Experts of a small language model: 271M tokens.
Below are experts of layer 5 (counted from 0) of a mixture-of-experts language model. Rows are named router (the router's row for the expert), gate (a neuron's input weights, with its number), up (a neuron's input weights, with its number), down (a neuron's output weights, with its number) and show model dimensions 0-191. Each number is 200 + 40 x the weight over its row's rms, rounded and kept within 0 to 999.
Before each expert's rows: a language model's description of what the expert responds to; "gets" lists some tokens that make up at least twice as much of what it gets as of all text. This comes from a sample of Wikipedia text that the model never trained on. Tokens count by the router's weight.

# expert 3
Past-tense verbs and endings in athlete biographies, such as played, found, won, signed, teamed, plus words like career, season.
gets: "ed", "ing", " played", " found", " career", " /"
router,204,160,223,159,194,213,173,227,160,172,226,166,227,166,238,244,190,182,189,248,195,214,145,256,179,229,233,205,191,242,197,246,160,150,204,136,292,208,198,168,166,184,225,202,210,146,206,245,217,204,130,269,205,200,241,211,222,241,248,191,237,250,171,170,163,202,187,188,248,197,227,162,162,253,115,180,210,198,256,208,238,176,173,153,129,122,206,156,167,251,151,136,246,115,142,141,241,184,186,170,222,48,175,303,292,202,197,175,226,226,208,226,217,197,164,142,159,195,217,189,177,242,147,234,182,123,85,122,217,151,147,134,212,221,148,179,253,178,211,246,223,238,187,247,164,219,178,184,206,264,220,183,164,262,233,184,242,201,130,259,230,250,192,157,185,167,189,195,215,200,244,170,245,215,185,225,160,232,190,211,220,182,136,163,168,170,221,229,207,234,181,246
gate5,217,199,257,292,209,175,169,281,222,212,223,160,176,242,186,283,148,209,236,201,178,203,168,234,169,191,164,188,199,239,221,180,179,139,218,245,159,187,162,216,196,208,148,124,225,206,159,137,158,259,229,230,138,205,284,265,254,163,260,151,224,161,212,234,206,262,299,217,242,171,177,236,167,259,149,125,239,165,249,176,233,165,187,149,150,219,176,242,224,229,192,257,226,160,119,268,253,215,133,202,232,187,223,205,222,169,102,298,212,226,189,175,274,229,226,135,249,180,228,238,174,201,209,230,199,236,214,193,181,178,173,208,221,142,178,210,196,182,160,230,186,174,216,143,248,256,154,179,228,236,173,154,135,179,165,211,209,264,200,241,179,220,256,195,171,203,186,243,148,211,204,215,203,189,274,119,269,207,235,225,159,255,200,161,221,199,279,208,196,138,159,178
up5,186,214,102,140,168,254,178,192,220,261,189,208,182,181,194,218,262,199,243,214,248,195,202,112,270,251,225,224,248,149,136,164,272,248,177,119,176,192,286,248,241,193,235,253,197,226,203,239,217,137,266,213,199,220,152,169,135,129,200,200,198,254,174,218,197,101,114,209,157,157,181,223,215,127,249,198,280,246,243,207,177,261,250,215,227,243,153,218,152,188,208,226,187,189,232,201,172,215,219,184,257,213,172,191,175,241,214,166,171,144,257,163,190,170,255,256,171,275,173,200,116,212,173,164,232,180,193,191,244,200,237,157,212,162,266,206,223,232,197,168,177,201,178,217,131,199,237,237,196,160,219,206,233,197,250,148,149,132,259,164,263,186,125,208,206,267,208,172,195,147,208,152,202,267,161,247,124,197,239,191,240,150,225,189,181,229,174,191,183,241,227,238
down5,173,310,221,263,231,159,201,212,187,163,136,183,211,191,176,163,148,178,263,198,221,170,198,202,189,221,106,217,285,192,145,147,158,160,138,220,164,191,141,222,163,257,200,213,254,248,190,222,167,243,247,225,230,133,180,211,183,248,261,148,183,242,149,178,187,283,113,174,228,235,214,206,208,213,256,170,171,205,234,252,239,125,167,158,220,209,143,147,186,263,176,216,159,202,182,201,201,204,186,216,219,199,178,194,216,158,196,248,262,141,240,160,120,211,177,180,124,241,197,228,133,96,179,215,156,224,143,113,171,176,195,141,165,137,265,203,300,248,205,211,261,213,209,199,178,219,185,199,206,228,223,202,148,226,220,269,170,198,247,229,178,246,193,237,244,219,197,178,176,206,216,207,165,239,208,245,163,190,218,143,200,248,172,162,226,270,274,169,245,265,164,206

# expert 5
Second pieces of common words and names split early, such as sign-if-icance, beaut-if-ul, Chic-ag-o, respons-ib-le.
gets: "s", "if", " 0", "es", "les", "l"
router,98,179,123,147,141,246,160,134,167,206,211,206,132,193,205,239,191,195,206,170,167,193,171,139,228,286,226,209,175,130,248,193,232,208,226,183,156,230,262,154,170,221,214,202,225,178,121,194,184,187,139,185,119,237,231,167,272,225,234,206,202,199,226,268,213,176,198,168,191,169,264,195,242,155,151,240,178,266,217,226,236,250,204,215,202,123,138,190,232,134,167,245,172,146,240,171,220,262,246,185,184,211,202,207,223,271,225,180,183,177,248,183,321,196,135,189,170,140,225,267,166,236,202,190,202,201,233,188,233,198,230,215,220,198,249,196,177,218,217,209,251,277,233,219,198,234,229,178,298,192,205,236,229,177,248,171,209,182,190,221,263,246,182,150,110,188,162,197,216,263,143,149,186,199,263,242,146,256,190,273,183,227,189,291,214,164,251,196,198,233,219,262
gate2,192,256,181,200,229,248,247,177,140,155,187,214,173,221,178,209,241,240,194,246,203,159,221,197,214,173,218,178,209,216,259,151,158,120,255,150,246,214,215,248,160,209,218,141,258,254,163,238,227,227,186,213,162,227,218,172,152,177,185,244,255,260,207,216,193,150,198,153,156,80,188,220,273,229,260,202,215,175,257,226,161,171,139,220,136,226,190,238,154,208,268,258,101,228,224,219,216,301,154,201,172,165,233,150,182,243,143,228,201,227,204,164,224,213,232,196,183,234,229,216,247,188,227,200,243,182,179,174,232,125,221,268,214,166,231,189,139,173,248,215,253,206,157,153,161,212,246,276,157,200,220,191,209,121,211,128,225,146,130,196,193,220,271,141,226,239,179,110,212,207,216,238,178,180,251,176,218,351,228,205,154,216,214,203,232,205,185,248,182,216,211,216
up2,130,173,236,250,192,218,194,201,139,185,248,203,225,165,204,218,234,190,240,187,179,193,188,291,161,205,178,186,188,203,236,123,100,242,147,204,142,282,275,128,211,195,185,265,189,255,168,189,245,222,180,210,214,191,138,240,211,195,146,192,269,255,266,175,179,215,189,200,252,201,189,151,175,208,250,200,222,302,266,245,200,202,259,229,158,246,206,249,208,180,227,157,161,247,271,172,162,188,167,154,222,271,221,212,194,273,172,193,171,254,250,212,180,218,219,186,160,311,241,177,231,183,164,125,242,178,146,207,183,122,263,279,249,238,200,192,236,212,204,230,179,218,225,279,155,155,147,198,206,195,149,207,156,206,186,179,194,178,281,266,223,194,229,147,213,221,188,255,160,180,219,199,189,123,140,238,204,226,255,219,216,177,204,148,193,228,214,223,294,205,220,193
down2,172,146,243,224,189,271,187,199,237,190,154,232,230,174,192,193,224,155,171,191,202,162,204,235,131,195,205,184,191,196,244,178,182,167,178,175,210,184,189,191,140,260,192,149,185,198,142,208,212,220,232,223,150,247,180,101,189,209,233,140,245,278,233,245,283,143,151,226,144,126,182,220,253,192,190,202,195,227,221,172,216,229,245,224,85,195,230,170,235,170,171,285,229,247,185,229,251,306,155,135,200,222,185,212,243,116,221,233,195,263,192,206,169,217,231,196,168,156,190,237,171,222,222,134,192,202,185,211,252,128,208,186,253,164,245,183,148,213,309,153,230,152,223,143,244,209,282,194,239,204,204,261,202,102,207,205,243,247,195,195,162,191,240,191,291,207,222,251,221,229,155,224,207,185,227,172,259,216,228,195,181,195,162,262,244,215,286,192,193,253,183,286

# expert 24
Word-opening pieces starting with consonant clusters, like spe, bre, infl, dep, le, often in geography and transport articles.
gets: " L", " d", " l", " s", " b", " r"
router,246,182,163,237,237,177,143,187,199,189,263,217,158,174,173,279,266,211,190,174,153,136,179,239,132,263,153,150,257,213,206,228,197,212,137,125,182,256,217,255,215,244,177,226,200,249,240,221,137,185,226,193,177,271,210,188,214,224,140,187,271,162,194,153,201,181,266,231,268,189,115,174,245,175,220,171,228,191,263,213,133,192,178,244,151,294,244,196,259,145,197,146,178,116,243,226,248,176,253,197,195,227,278,242,162,183,148,180,194,189,160,230,173,167,132,236,192,203,226,204,227,166,206,220,132,171,229,302,218,190,228,216,183,169,187,223,237,160,196,271,252,183,139,195,201,210,178,254,144,244,116,152,232,155,91,211,194,199,145,219,230,209,215,217,173,203,183,229,254,169,154,133,173,141,186,175,195,230,220,209,262,191,254,175,189,200,214,176,212,150,239,204
gate13,209,315,223,165,282,270,212,227,221,160,235,260,210,174,280,234,175,233,226,282,220,212,174,194,167,244,200,202,199,251,214,234,176,263,192,151,216,227,197,222,220,212,202,122,186,184,212,259,239,230,275,194,166,176,178,211,267,108,166,182,305,199,184,224,245,255,164,259,181,215,200,217,231,247,197,167,228,273,182,204,225,137,217,253,208,177,209,191,275,236,163,213,195,161,133,164,183,235,236,139,190,202,188,239,251,173,207,171,262,203,106,230,235,156,180,261,244,166,208,213,205,157,180,221,196,229,228,224,209,289,190,188,251,133,167,189,231,188,240,193,209,207,217,136,243,146,158,252,235,261,229,254,203,210,137,239,244,200,172,206,188,204,214,249,212,159,234,272,201,223,131,197,233,209,189,236,82,170,194,138,177,233,163,114,164,213,200,201,231,187,240,155
up13,214,170,229,267,222,186,188,234,174,161,159,191,172,222,242,241,203,199,223,193,235,159,128,237,184,221,197,160,166,222,166,175,150,277,177,218,241,175,192,205,229,189,251,209,177,241,235,276,252,199,223,142,236,206,171,271,186,241,196,229,170,144,212,194,177,183,203,248,212,249,222,218,241,201,253,219,186,221,158,327,152,191,207,228,291,204,226,195,206,261,188,257,229,164,173,181,181,199,138,197,193,262,167,236,240,254,229,199,259,159,112,220,206,202,175,194,245,190,178,182,298,172,232,209,248,198,222,185,181,145,170,127,233,244,193,191,261,202,203,164,199,167,184,245,254,217,254,253,258,215,245,231,248,260,227,331,206,183,207,197,200,186,198,222,198,125,170,183,137,273,157,245,262,280,156,189,240,240,285,141,225,173,128,198,153,203,215,250,243,133,212,145
down13,111,154,100,239,179,140,196,189,180,163,212,197,211,289,124,274,219,219,125,261,163,220,226,234,197,273,231,183,164,238,206,177,194,235,210,221,261,217,213,205,251,147,242,143,270,237,279,137,215,222,184,235,207,248,173,144,192,195,122,247,188,228,108,212,226,210,204,188,256,217,167,191,229,212,167,110,253,257,213,186,199,207,173,238,244,191,224,223,161,244,163,186,154,204,215,217,181,230,258,142,196,205,165,103,161,273,211,231,243,139,191,174,230,176,205,193,223,230,121,233,235,265,251,173,205,152,203,186,149,235,216,222,137,254,194,193,302,109,214,131,173,211,220,196,225,155,219,203,171,199,188,289,197,217,163,232,157,171,230,182,218,209,194,203,223,243,188,205,144,237,231,211,110,176,154,208,161,223,235,157,186,198,197,162,212,195,198,250,212,211,162,152

# expert 18
Pieces of foreign names and titles, of in titles like Prince of Tuscany, possessive 's, and de/la/et.
gets: " of", "'s", " The", " the", " de", "y"
router,238,248,235,242,219,114,215,148,230,208,215,150,214,206,213,137,241,178,272,185,150,167,177,130,151,154,236,220,142,220,179,226,185,236,246,151,207,187,224,174,167,95,225,261,159,179,167,130,232,190,246,220,193,235,187,166,195,133,221,156,163,230,184,170,157,122,226,174,199,234,119,262,89,185,175,192,287,179,194,211,158,278,241,203,168,245,194,242,171,199,203,224,137,273,144,169,194,177,186,211,184,207,184,223,237,214,226,201,115,202,154,199,185,226,150,143,247,220,213,209,283,179,224,155,194,111,235,195,255,199,220,176,249,244,193,224,286,170,260,208,241,191,203,217,218,224,229,149,175,239,227,265,170,172,149,218,180,121,195,125,224,239,199,214,208,188,250,218,187,233,184,157,128,234,247,199,195,200,191,217,172,195,227,252,125,255,247,211,170,256,253,229
gate3,135,215,161,190,198,213,244,239,238,181,168,222,193,206,197,222,148,135,227,145,216,204,160,186,227,228,215,185,273,180,137,93,207,198,268,195,213,142,114,124,196,233,147,146,286,230,212,245,257,213,243,226,232,189,157,222,171,131,242,165,220,228,218,215,168,206,163,236,182,193,219,162,157,235,222,190,189,104,219,193,204,212,203,262,112,201,155,212,215,226,241,163,209,217,207,190,229,229,164,246,196,187,171,213,230,199,135,189,236,212,128,144,156,228,320,269,181,222,226,99,207,225,205,158,158,210,160,207,205,246,109,239,206,158,241,190,166,215,188,146,218,226,200,247,164,299,195,157,165,167,278,166,184,192,180,245,184,282,187,217,223,208,152,199,232,123,130,167,231,218,167,228,179,221,144,224,130,194,170,223,197,250,167,149,219,149,212,242,176,224,179,152
up3,221,223,228,149,184,177,213,227,228,241,266,255,183,220,208,172,253,153,220,274,173,228,286,147,172,205,183,167,135,204,225,145,251,136,151,238,264,220,217,289,247,276,186,176,168,186,270,195,142,243,145,219,197,255,216,201,243,226,260,213,164,180,247,158,216,179,219,203,226,247,235,212,199,186,137,268,220,221,153,164,216,220,249,210,215,178,196,167,240,201,242,183,223,148,240,125,192,289,225,232,244,194,218,192,295,178,186,242,182,288,192,248,186,236,196,205,165,224,210,209,258,199,194,276,220,215,244,219,210,205,219,253,258,190,200,227,265,247,237,220,171,240,153,180,257,105,202,155,207,260,239,170,161,266,219,185,148,270,264,191,230,167,182,237,157,185,199,274,187,222,216,214,217,180,218,205,202,232,235,137,193,183,216,182,220,79,155,268,161,157,150,210
down3,203,177,182,187,186,213,176,225,126,258,165,201,190,118,230,208,179,94,178,181,202,247,222,115,220,182,167,213,195,258,220,242,203,124,179,254,172,205,177,244,246,168,147,186,169,217,170,264,197,179,239,142,235,194,248,213,165,158,171,125,178,188,194,193,230,243,210,163,253,149,246,257,247,174,217,184,144,234,199,282,194,237,225,256,169,261,157,204,197,187,218,163,281,158,260,209,190,177,226,191,198,175,251,155,285,207,160,262,216,177,217,107,182,300,253,202,130,184,142,225,252,210,174,248,165,199,231,153,187,282,200,183,125,161,143,274,178,246,223,179,146,129,253,174,170,183,212,189,165,245,212,190,216,238,207,184,178,214,220,148,121,192,182,195,152,179,132,156,181,225,187,238,179,201,226,123,260,232,185,132,234,230,154,195,165,198,207,203,181,205,149,258

# expert 23
Continuations after short openings like th-ous-and, R-ating, th-ank-ing, plus the word of and short function words.
gets: " of", " on", " G", " is", " other", "p"
router,188,113,197,183,166,215,234,263,188,211,257,208,236,184,232,257,203,232,198,192,128,287,187,236,170,249,185,197,225,204,131,225,206,226,202,200,255,186,160,221,197,262,100,191,185,168,229,200,205,212,144,212,227,153,182,158,208,187,251,243,270,165,243,182,218,154,163,177,216,130,210,133,213,188,226,153,175,251,176,126,149,98,232,193,196,185,204,184,205,174,291,186,147,151,179,235,230,230,217,183,235,165,173,180,183,249,192,265,185,99,254,113,168,176,176,241,192,234,222,228,192,172,212,195,177,259,176,240,173,186,184,254,243,249,133,231,170,155,210,195,126,146,196,217,159,177,134,265,281,157,161,200,164,183,259,234,236,240,157,259,177,132,206,218,196,137,132,219,258,229,216,205,227,251,216,210,216,237,168,222,260,232,251,198,251,192,166,258,216,143,225,128
gate2,198,212,203,213,276,182,161,306,220,242,145,243,180,150,209,166,220,191,275,232,212,178,244,196,181,202,184,240,216,144,134,254,236,182,212,204,159,188,195,219,257,232,157,149,194,278,193,189,271,230,174,296,173,224,203,264,206,218,118,232,249,196,205,260,204,230,153,212,140,246,160,183,174,235,262,231,178,130,183,187,167,200,109,254,228,189,198,148,218,264,166,143,240,231,167,280,181,140,156,197,201,237,215,182,215,212,165,185,234,173,122,184,159,205,167,167,237,170,204,178,216,196,227,273,154,195,180,278,185,260,165,179,211,152,180,201,229,219,201,173,216,159,162,204,169,201,132,207,191,164,218,211,213,245,173,247,129,227,128,183,104,203,205,239,207,146,315,242,171,145,251,190,219,219,276,228,216,190,199,194,181,227,124,134,263,205,166,186,180,248,236,237
up2,240,253,223,211,191,146,199,215,252,168,196,219,160,270,194,174,154,204,210,192,153,167,198,185,179,207,164,261,246,211,162,270,200,230,187,280,122,244,195,203,131,204,198,203,175,191,293,159,196,195,227,232,111,232,174,221,187,216,139,161,179,109,232,101,162,155,112,217,267,252,205,116,165,105,197,208,188,191,181,194,199,142,157,189,182,188,192,192,187,216,213,187,201,265,213,166,326,182,103,149,204,206,201,130,198,229,192,185,192,162,188,164,225,149,171,173,280,286,171,220,212,150,151,229,148,224,291,182,185,200,193,201,185,203,217,221,170,157,189,231,154,185,125,155,172,132,178,236,155,286,141,149,195,161,240,186,248,222,216,145,205,228,222,175,194,156,178,212,203,231,217,202,175,147,266,254,226,183,221,192,161,179,144,198,236,236,219,202,194,204,245,198
down2,169,215,170,168,265,206,243,220,160,271,208,222,239,131,251,232,197,144,198,164,294,196,266,175,217,169,227,244,241,189,152,232,272,162,167,215,208,158,199,223,266,221,181,200,240,203,193,219,240,166,215,151,287,205,263,242,174,248,262,241,173,183,171,180,158,181,240,238,225,139,185,143,325,179,175,188,210,248,186,179,174,211,182,137,162,222,141,240,177,183,176,254,200,261,161,183,197,251,218,211,239,229,253,240,147,183,159,206,217,184,206,216,314,187,193,202,246,217,175,112,213,201,190,190,185,245,164,117,163,136,238,188,154,125,171,223,192,276,172,273,240,109,98,207,176,270,158,195,176,165,116,187,196,222,240,231,180,210,144,165,165,214,243,211,217,144,205,184,212,223,215,200,202,192,214,245,234,204,215,169,194,198,170,178,249,148,231,231,193,169,279,222

# expert 16
Plural or ending pieces like -s, -es, -ations, and institution words like Nations, States, Union, Association, Army.
gets: "s", "es", "ations", "ts", "ies", "ter"
router,221,181,149,138,246,229,119,235,189,247,178,203,164,119,197,152,150,175,193,170,164,167,188,138,173,182,268,251,173,248,189,284,219,233,209,211,188,248,187,225,152,145,213,173,174,162,209,168,313,199,196,196,211,265,176,215,230,142,165,170,254,218,242,186,146,186,221,259,198,227,207,284,171,239,200,202,262,211,207,253,152,156,102,150,231,154,146,218,255,248,190,223,129,194,161,201,190,209,120,80,196,262,204,211,253,202,226,178,212,271,143,196,244,189,237,175,242,216,215,220,152,167,239,239,255,223,227,155,195,228,188,253,227,187,189,168,256,226,197,180,204,194,157,125,200,236,156,165,201,197,116,235,238,173,201,153,186,168,194,266,198,219,149,188,216,224,219,271,116,246,175,206,237,214,162,256,157,185,167,239,139,223,239,252,215,225,154,193,227,201,237,258
gate2,208,200,231,196,160,191,164,260,155,235,219,155,191,194,231,203,203,141,157,188,213,143,223,288,291,243,169,140,243,158,221,193,221,177,150,197,180,190,231,144,293,264,204,245,167,215,239,216,221,114,167,222,198,182,131,192,243,208,208,225,220,209,232,259,153,187,185,159,95,206,271,180,247,247,239,206,252,214,266,175,229,150,263,182,188,202,226,213,164,135,159,169,237,147,241,183,197,229,209,218,173,181,131,213,270,226,186,183,240,201,250,237,236,193,183,174,227,245,282,181,177,252,151,214,156,182,186,221,205,192,245,141,190,223,192,176,169,194,193,236,212,178,217,146,151,201,189,225,136,185,260,171,287,225,253,211,284,232,232,242,295,211,199,179,214,192,162,211,164,84,216,218,145,131,206,168,163,275,206,206,171,218,254,210,269,264,212,220,146,155,170,150
up2,167,195,253,216,218,111,257,189,194,193,224,196,226,229,229,210,220,289,263,213,210,204,145,184,156,204,247,247,197,211,245,209,176,183,200,176,196,183,138,283,115,173,201,194,250,186,144,211,188,230,223,155,231,154,274,215,183,209,197,165,213,159,202,147,225,247,204,314,209,164,139,215,113,162,192,229,171,149,111,227,209,233,113,165,216,183,136,207,232,217,217,208,180,291,234,163,220,136,185,230,245,204,219,135,131,232,182,202,176,202,168,157,231,147,260,240,156,176,172,209,249,157,230,205,241,216,167,225,256,212,144,294,228,194,221,258,211,223,241,194,199,222,271,206,229,218,220,172,257,236,162,257,151,210,205,272,190,197,175,130,170,211,182,219,142,180,188,205,200,293,195,261,252,240,209,198,229,113,255,168,179,185,145,248,165,117,187,187,234,245,193,211
down2,267,94,155,184,242,192,257,193,159,266,185,239,261,154,230,141,226,157,192,183,184,182,162,180,174,187,196,223,195,180,229,226,277,171,200,257,214,270,190,144,201,261,264,195,127,193,190,191,243,188,158,238,201,235,186,190,290,149,238,222,219,248,213,201,184,235,224,243,216,175,257,203,262,209,182,190,193,198,225,260,218,208,135,184,180,169,155,223,207,212,167,277,165,208,102,258,190,156,245,157,238,197,169,168,159,225,116,210,192,181,199,225,212,230,265,263,113,219,132,121,162,265,167,189,259,243,207,196,285,208,238,197,157,146,226,170,192,241,181,193,176,110,234,157,151,116,182,239,168,312,161,204,260,235,226,169,211,182,179,126,219,234,201,216,200,263,180,166,174,196,155,173,222,209,159,152,210,184,170,227,236,189,183,190,202,200,270,237,153,197,209,224